python train.py --n_layer=12 --d_model=128 --n_experts=128 --experts_per_token=8 --d_expert=32 --d_shared_expert=64 --activation="swiglu" --moe_layers=[0, 1, 2, 3, 4, 5, 6, 7, 8, 9, 10, 11] --router_score="softmax" --normalize_top_k=false --routed_scale=7.46 --balance_loss=0.00357 --balance_bias=false --init_std_router=0.0259 --lr_router=0.00135 --n_head=2 --n_kv_head=2 --head_dim=32 --vocab_size=4048 --norm="rmsnorm" --norm_place="out" --norm_eps=1e-06 --positions="rope" --rope_base=10000.0 --rope_fraction=1.0 --qk_norm=true --attn_scale=0.177 --tie_embeddings=false --parallel_block=false --init="normal" --init_std_qkv=0.0444 --init_std_o=0.0628 --init_std_up=0.0444 --init_std_down=0.0444 --optimizer="muon_variant" --lr=0.0119 --lr_mult_o=3.0 --lr_mult_down=1.5 --beta1=0.93 --lr_head=0.00684 --warmup_steps=50 --schedule="wsd" --decay_fraction=0.854 --decay_shape="cos" --final_lr_fraction=0.05 --batch_tokens=[65536, 131072, 262144, 524288] --seq_len=512 --doc_mask=true --train_tokens=502200000 --steps=2788 --dataset="wikipedia_en"
Below are experts of layer 2 (counted from 0) of a mixture-of-experts language model. Rows are named router (the router's row for the expert), gate (a neuron's input weights, with its number), up (a neuron's input weights, with its number) and show model dimensions 0-127. Each number is 128 + 32 x the weight over its row's rms, rounded and kept within 0 to 255. Numbers have three digits each.
After each expert's rows: a language model's description of what the expert responds to. This comes from a sample of Wikipedia text that the model never trained on.

# expert 41
router:077168086115104131084140123166153110134153200048138118119130132117105108163147121095088143127073117156147153135085104152151179065071117081076119147102130131098157140120117185098100135150149145201131168184164153102098120083131164152126065129113169125109066128110079146064167149177124109191098156119077113116119152168175129116091173151150147101125133170138093143160096111117078169147141
gate0:123091095133110130160106089120131147117129135137114107108165104116182159078138136113104134089168144137143161140053111149132179084117104088080128086127172154064120045189120102155135123142136105115123074133170126111103111117108110141093036073116145056121131163105133093139140110138142173135106101158185106199077159120100178180159214137118124115126108132154123148173144138107114163198156
up0:159185100061178126127202126102146085085165131150126121131143152151137060126132161106134163157112110112164165161095149088120070125155140162081115173192088115154139134102180172120152108165159109126120146094137156157123159175134136116151128185110139115118127160214199159079114130164119090171136085107163147139155149070108117131153078156141192137149119127166087166119061150092163144117097
What it handles: Inner syllables. Inner vowel-led syllables inside longer words, like ab, ob, am, em in capabilities, immobile, autobiographical, exam, Anabel.

# expert 48
router:166167121146109123053144124115198104141096113146100168094103159126103134177188109150127116126181117151116143127156119129076162114068113106164171117133142169132134088069137154152091103131156147192159100169124086131154133110111194092080151176118059110146062085124132129171106160123091141115151165065124118084120115150165175128125165170089145167113167108074139114084158122119139071065099
gate0:116174145154146081112107130189157166142158168116131099074108080103174102161161209125125206089083130086116159161133083090097142102182069152130073106148114109139167146034116157126130137106133115123091168133129125136104112106118139118119178131157148123123105140133120135185091146080150105076181098106114090151127142143162141188087144106165099128119154129177159160040176115126151149119099
up0:149146130150126071106133200179104145150140133077131136036126124130163117120080117138133127103128123091069106127124096165078153090078099203115098192117178144150132118102116145168151107146166145116103192064202078107091076122120144155133124073096207101131140114186130102122105139085114147092136116160135114119071096052175124129118153091133139158126124099111134169163135134101111129145150
What it handles: Verbs and inflections. Past and auxiliary verbs and endings ed or ing after a stem, such as had, took, contributing, focused, defeated, worked.

# expert 43
router:119131103100179132103102111150158103124172124166095147125104162119212100150113129173090120156097124168114124156118107110118135175156166143132064127119049130098092131187118139103157102164136129207130123103102154114065090094189158106048055128152165135060140060148114170157112135141127172207092096109166160151133129164147107091096149144161114107139154167114162123138126112095146109110096
gate2:114069161121139090156145189151148135134126188137185126109160137120150118097153131195166061121112160147135094097146151159131139154109125140154177125146104149112094096124205131181097143164169132101116142139107179231103093126089151069111130093132095079138179096133102143154130112078121127195161137122038142142109203093090110105162136127142144192090122106154149128102157148143098140132133
up2:164064216160090152106174149127051147106148118090121109169143124127204077157084138127109091117129121132100127115161153133178163159094178171145110179129124129092110179171094113099121135133166126112120180125182115153118199146079170130174152138147089086119145125117155141127129126190127168197147102197125130183166117115132081136165142150086131130093128138082082137097109134117119180147147
What it handles: Word-stem completions, coordinates. Middle pieces completing stems, such as comp-ound, confir-med, mov and support, plus °N in coordinates and ft.

# expert 34
router:168104125175160153106118225120119062077123158130147116059093077141124177153077135151119152100164136102157080115128129195117085128175149148161112175112206140153197114129168152215130105117143134129127087087109171102123149162095094125155168137172170123112140125167106155140130091101154129126166152100081107147172106083148122150113076131152128091158133118152113146153051101117148130103115
gate0:115137073124082150170064160168137082108138110152074032111118096102117185136106163142130188120143103161072066065163128133153140138151195176089103155128197113178120184150139120145118105133117167129076059138156195111105157170143142119089118117145152092119102140147105140121166112128148084152132118154138163133109096104142155150143086164146145067107170127078127093118150109146138105161093
up0:090201116113057083111137119146155118143135145085185136153127139145100117169137145122120148109106132092145078092120161199136115076096152137155149065162125079128140135151080080110150139089145134138134115075117102141138147134197072149036154157115098114201132072135146096156068141082187118103126139172151097118108142152167156192158116136093084118128181174128149150106116134078117124148098
What it handles: Place and organization names. Proper-name words in countries, leagues and institutions, such as New Mexico, First World War, United States, County, League, 2022.

# expert 32
router:076160103113147129123130155061101094087093114048140139134092153078105110105113127111130157130123070115093092182104067146148131132187106091140125133152121076118091146138129115053148151104172197139160138074179130127130059183163145101137104071076125100141069067132119101159143163154088190163124150146149134129088097076177108121144165155142151129112106122132154083176114125161156142119134
gate3:115164067134179143041114132109124111174125115129120187108124151114154124010215056111150162158132096129149111129104140107116137165122140104179132104169096149103123112116115157131100119126104090124214110146122099120106157188058107161136118141145175135130161104126151091104164181109158180154118103105113098125084124138138169068119138158166094157121113156147144104159123144057145134107096
up3:135095123108122154167137150160101131113132144161116080121116152183122080129072095082124146137213104158174093118117142201121140175127092108224114117081130145159149138121145046133107102138072178166087121117119194149084129120101072110133098104131094161104090168116080129162150117135149148127162128110171101139124179115120185177112061119071165098129140118101131123150164141156077130084114
What it handles: Table separators and score links. Pipe separators in sports tables after win–loss records, score pieces like –2 and –96, and linking words between, to, by, born.

# expert 51
router:102133107147071143154165169142145105111176125142176120135124081101173147095128145166166133165143161114134129132099143076178113151159140121192078132154102109119142124124178159139161110187126176102091058131089091184159113131131131080142086098117132143086129091155152074129111096144097087141145121185078079108113171066094096150160115083195150151150125136158164115137174111115167161217078
gate2:094137131132126131154118155136118129068213140205143076109101094046126110152163146162113162141102172046153160061075103168105115119128169094183091086100132120176134101143104089119111116075144136109119107057136102150093144124130129186105151115137120166180146107061111120081098141129111094059126143162125086168127164117108153099179090090148140146116130109112132128141117124064155152135150
up2:154070110178142124182127108104053115145119125107142166117222155062127130167147117108182109119105115175206143154123104165159085154186148111172147128094065108149103090132117108150101136141072079104121138129132143155135093140144104110104161132136122131117078145168130119128110027132074157084193085130090130170107148108168140114069123109146147144119109098135151160103116163177116161090097
What it handles: Colons in infobox fields. Colons ending field labels in taxonomy and infobox lists, such as Clade:, Family:, Directed by:, plus semicolons and commas in lists.

# expert 15
router:143134091124093154053167122144172094121156130109071144167137092091137104117132141116159180162130180160120151182115105099173114100119163067162182146154088150192090154119066174096142166098142153145115137134139107153180070128149143090101074148059166117112094108118090176075102106144112110118111147162162113155113153172125109109189181114122113058116127131096092106057152085116122159140121
gate2:110166187140133159196148115199128129108095126130131133088066075164109145146160153080179135107083145156158199171114137177144103160163092168122132162111181145160071210096158092093112122110062112075137101143098165137156126166102120086113180126175117110105129173091094116115137128139125166107122160123157178163093106129155138145138124142076134131105138144128090213121126080106146129180132
up2:112078128161134119108163144055140133126134111132042142156122145130128090085133130086127100153157122132111131139139149117142144127150157133126189184110116130110126118150071102089103156122098132096129144145160065171105125119124151142099083100082107220060124139116073160109114081110163127137108130163156195118119092117073199113115111175103124121085093121127074108096084193090113173217162
What it handles: Mid-word stem pieces. Middle pieces of Latinate words such as in, ig, or (pect-in, invest-ig-ation, advis-or), plus role nouns like director, critic, author.

# expert 31
router:118090106152151122095147123196187138077102129135164157080133143173098148174185111170129112123113122190065148117165134138113142077113132156165081159111096122188133170134070143166103111130164143152136125121089112123103097149149165130092172178132092146147131091179158125113094090042104112051129103116146178099129154170091123116105145154107147093140189139122150152062107109104122086162061
gate2:150088144140151131161095115124142134141157104215094112150138086093081117129140143109131126145112123126100164090122144095134085133111074151162169176183138157182129117151113151164122108116109154132130181172116110172062147138118126117201181120097085152107115168148124141115141113112210126128115106155163229184164157143125180168143223098081117167154116164083106129137152163132114153139177
up2:109120076166185131162140137134231103136151174087108131119130096161092121120154099177147154115149176237178155131158126097132131131121121159057136194186131128083141067143132117198128095113104162157096111106151142166104146146105171112119146147070122115118083117134163110127107105111055130123117107177111158138139055138123163169160123129115095116161153105073148135087092129160132116102123
What it handles: Plural and noun suffixes. Suffixes finishing nouns or verbs, such as -s, -ies, -ments, -ists, -ization, plus propri-et-ary and contin-ues.

# expert 25
router:121140135109114113099129151182138192096120115082168157166130145116116133143123204133107114109145174080176163142128112136115176130171160046131075123131081141151114134145116146150129132167150105127139185136124210089142112099172101135079093182071182128113141065163076152092120106135152184106190099169118109109091117193144100112146153117135112081155165135156080100106164108175112135108070
gate2:125138238156087088115141094121063149150146168120151135107122126107078105074168182069117144105107121058118119138155085183151145119134106130139080166137167080128184093125120113094133136138074108097131151102143146051172151156176132115118157131180093042167159174083146134156094165108138085158175153146143126130141098106130139126183121149113087120136106124184089124140168142139144121130091
up2:131179212108118124148210126112059134108176085108103228138116130106116166162115147083138094112138170066123145118098111122096129140132112108126117100144071220089135196099125115054104116110178133159125108141151125124134154111127124156138153132135122167154149138155108110109116105122090097202123096160092104125128109135118146128073143138228161084111139122124152098121101137131060146129102
What it handles: Word-ending fragments, religion, history. Final pieces of nouns like ancest-ry, infant-ry, calip-h and -ism, and words like century, church, Catholic, politician.

# expert 3
router:082091114134162148112127124184089141149074151126097141105100137125127178171079133156134043124092068131135096156173109063139105085131140099117168177133072140182104186076092142104121083131144152100171137124187079102108146146127153148119090139138078121183135107167103136112113161087113170093100078110109131117133101143142116075072090147142135159118160166096173150066076191117120113096124
gate2:157077152121143170118136124162097159146115076094116161107045123102164164141166109118121076151109129176092137157077174057187085117107099151114184166096097126182083064121119102180106128168099075112097176114119164124130154149088147110094150135204168092089120166127128082152124132098141147055125135078120111130110123106092116158124072145124138101108119122114178127099162094138133146171073
up2:086060147125146197163190138157101117113126128141185168163128100128075101177076131083139090131120114138160108166102149152139137169110085173061070085106170141123173090142113131107150122096132109159115165177105107152128084118135163091188110107097142127129143088103105068134081120112128154174120099146173081154095106130121178168175138082106106182105190146160153134147148104111096078087172
What it handles: Sentence-final word endings. Word pieces ending a sentence, usually fused with the period (s., es., ed., ers.), plus the piece after f in food.

# expert 37
router:149116153110123110064106145136100078101121090134120172128152162139188151125154158164072105102113089078150123145125113078117109158170130064147169136167114126132120129109125123144166127173117097130156069056132107079114150108081140092092079179168176119114122106116093139151143110159158079080102154139103083151097179135093127139170058140175124142207112127128111103141071170110185164120205
gate0:147128155150112125128127138096164096140116113099144157034152134101074135089127211142121132126125104105089110123143107107092131111204185152102113182084101178117162124091125127086155114085161084123173117119105158140137088133096137120149156128156110131071134141055146126119154155093123148166093174121206141097140163113177116124142128104099112091130197034082110157157149119128114104062177
up0:175120120120173114074153127132116101123127115094143116107092143126134144136194145128137156130090113100172155149090125142139142091116150088130095094075132147070141124110084128123178159141130108072194151169127153104169129143119093122116163129116167124151116140093150116037207148131131147148149149101138134083108140118206117170074140151117122223105054067110130116077091055083133182105140
What it handles: English given names. Given names such as John, William, James, Thomas, and pieces inside personal or place names like Lar-iss-a, Jabr-ill.

# expert 28
router:100173080141120095120153150057132103123160107152110098112178120094136147078132120119125190173136168123152097135155122113108072161172089156163095124142129140163128196147101072158133093149110156118079173178133173127181176163174101102118113063102075049151124134102167111133212079106157089165120156127124119135127158075087108116125121116140126079147117131163184160127185130143160134130174
gate2:093115135163111166074138151083083223106120120169120209133154132117121118119152144109126152127114142133105069093092120089100128163105124149069127139129185128162139169150120111087086107078111115106172171117151097136157201156152063139106106087158076179164105101084135136147123146112085139132102117120114044094126125174111092127154142120109114144113076056150066106145087118108075091148106
up2:076135101103112170122123070141131131173096115120117169138141145122170154155158185117157145121094119127152129083175118143144113104143124097116091093106099127091061171123183152160133111109100132145101154106131106024134070202106127138151119136165133126183169160121101115097134109135110111158091155164130135032140110143138133150088130129125144179093114125158087082089063149012130154105113
What it handles: Table cell pipes. Pipe separators in wiki tables, especially election results after Votes | %, plus semicolons separating list items like 1; 2;.

# expert 35
router:131104156126159100114153116204137070088101116075132158090125185146115156127163156127117141113111165181149156129145149166155110145161167115106132110091156110098146112119066111147096063149092136194110106078054101138153159128132105118145103159091084171099136133146091135120127186201160192137112118134186125157046073165128102129177147164074111139109106125150117180092130086130143126185105
gate0:161130171092095137170201113157145163174097110136178125148086129093141125113121108171147106121155147155153206108125137155091134088137169140151137108161184133082080151117119103171115111164118090124127116156122162123140150109107175135119112140156126076086115150155109115123158121103152120158140055100178147113154163180164123195131165112081066169088099099147170085129110031079087083137072
up0:103132135107154144111154131113124195125131113125172134147101088111133170134159068100112120155125089120159129094079074134103055115087157181057139090148106123069099141098166156083073127130134150160093091110104113175067126120160105089133095117110137171227097138139107134098161170147106141110127188104130115071154176136176141100144175144133126185096150148118149121102205181100113175122128
What it handles: Role and group nouns. Nouns for people, roles, and organizations in biographies and results, like authors, career, University, team, Party, player.

# expert 14
router:126185118185043114132103111124138151149132126166083123165112085152141120136089087071118101118133100089138164159171111077149128122090102136150145139186112178106081152168129134081141135136112144091173062130133060146136094169179204144169095137160127121155081120154113158177116071135091184142114177161111083088165101154138151133110169107192163205143133147102087131108127149151139131130133
gate2:091166133085151151183072065128143133121143132182104138134106114130136122127074124133207200147124131118117153096115157086100129108103083127146129077117154089150142136125102131141124104068097153127063170149154162166148123115121174122175152089105076072122068156072127084182126114146155167152160141170163132090162169147120117075139102051151098113178144101066154073096112094133135125169118
up2:118101111149102131087199118144105125169128078074161153162131147208129147102123109160186115139046100184116125114098188139124146092157140108187125150079077111112146177150153112133107114146086152091141126150182139124138127133129112135136079113192032163122103151139078096118115095197131156102170106163120138157124083155086106085127108107081138133072086130113125155125149162096136084172156
What it handles: Verb endings -ed/-ing. Inflectional endings closing a word, mostly -ed and -ing (revealed, linking, alleged), plus was, it, new.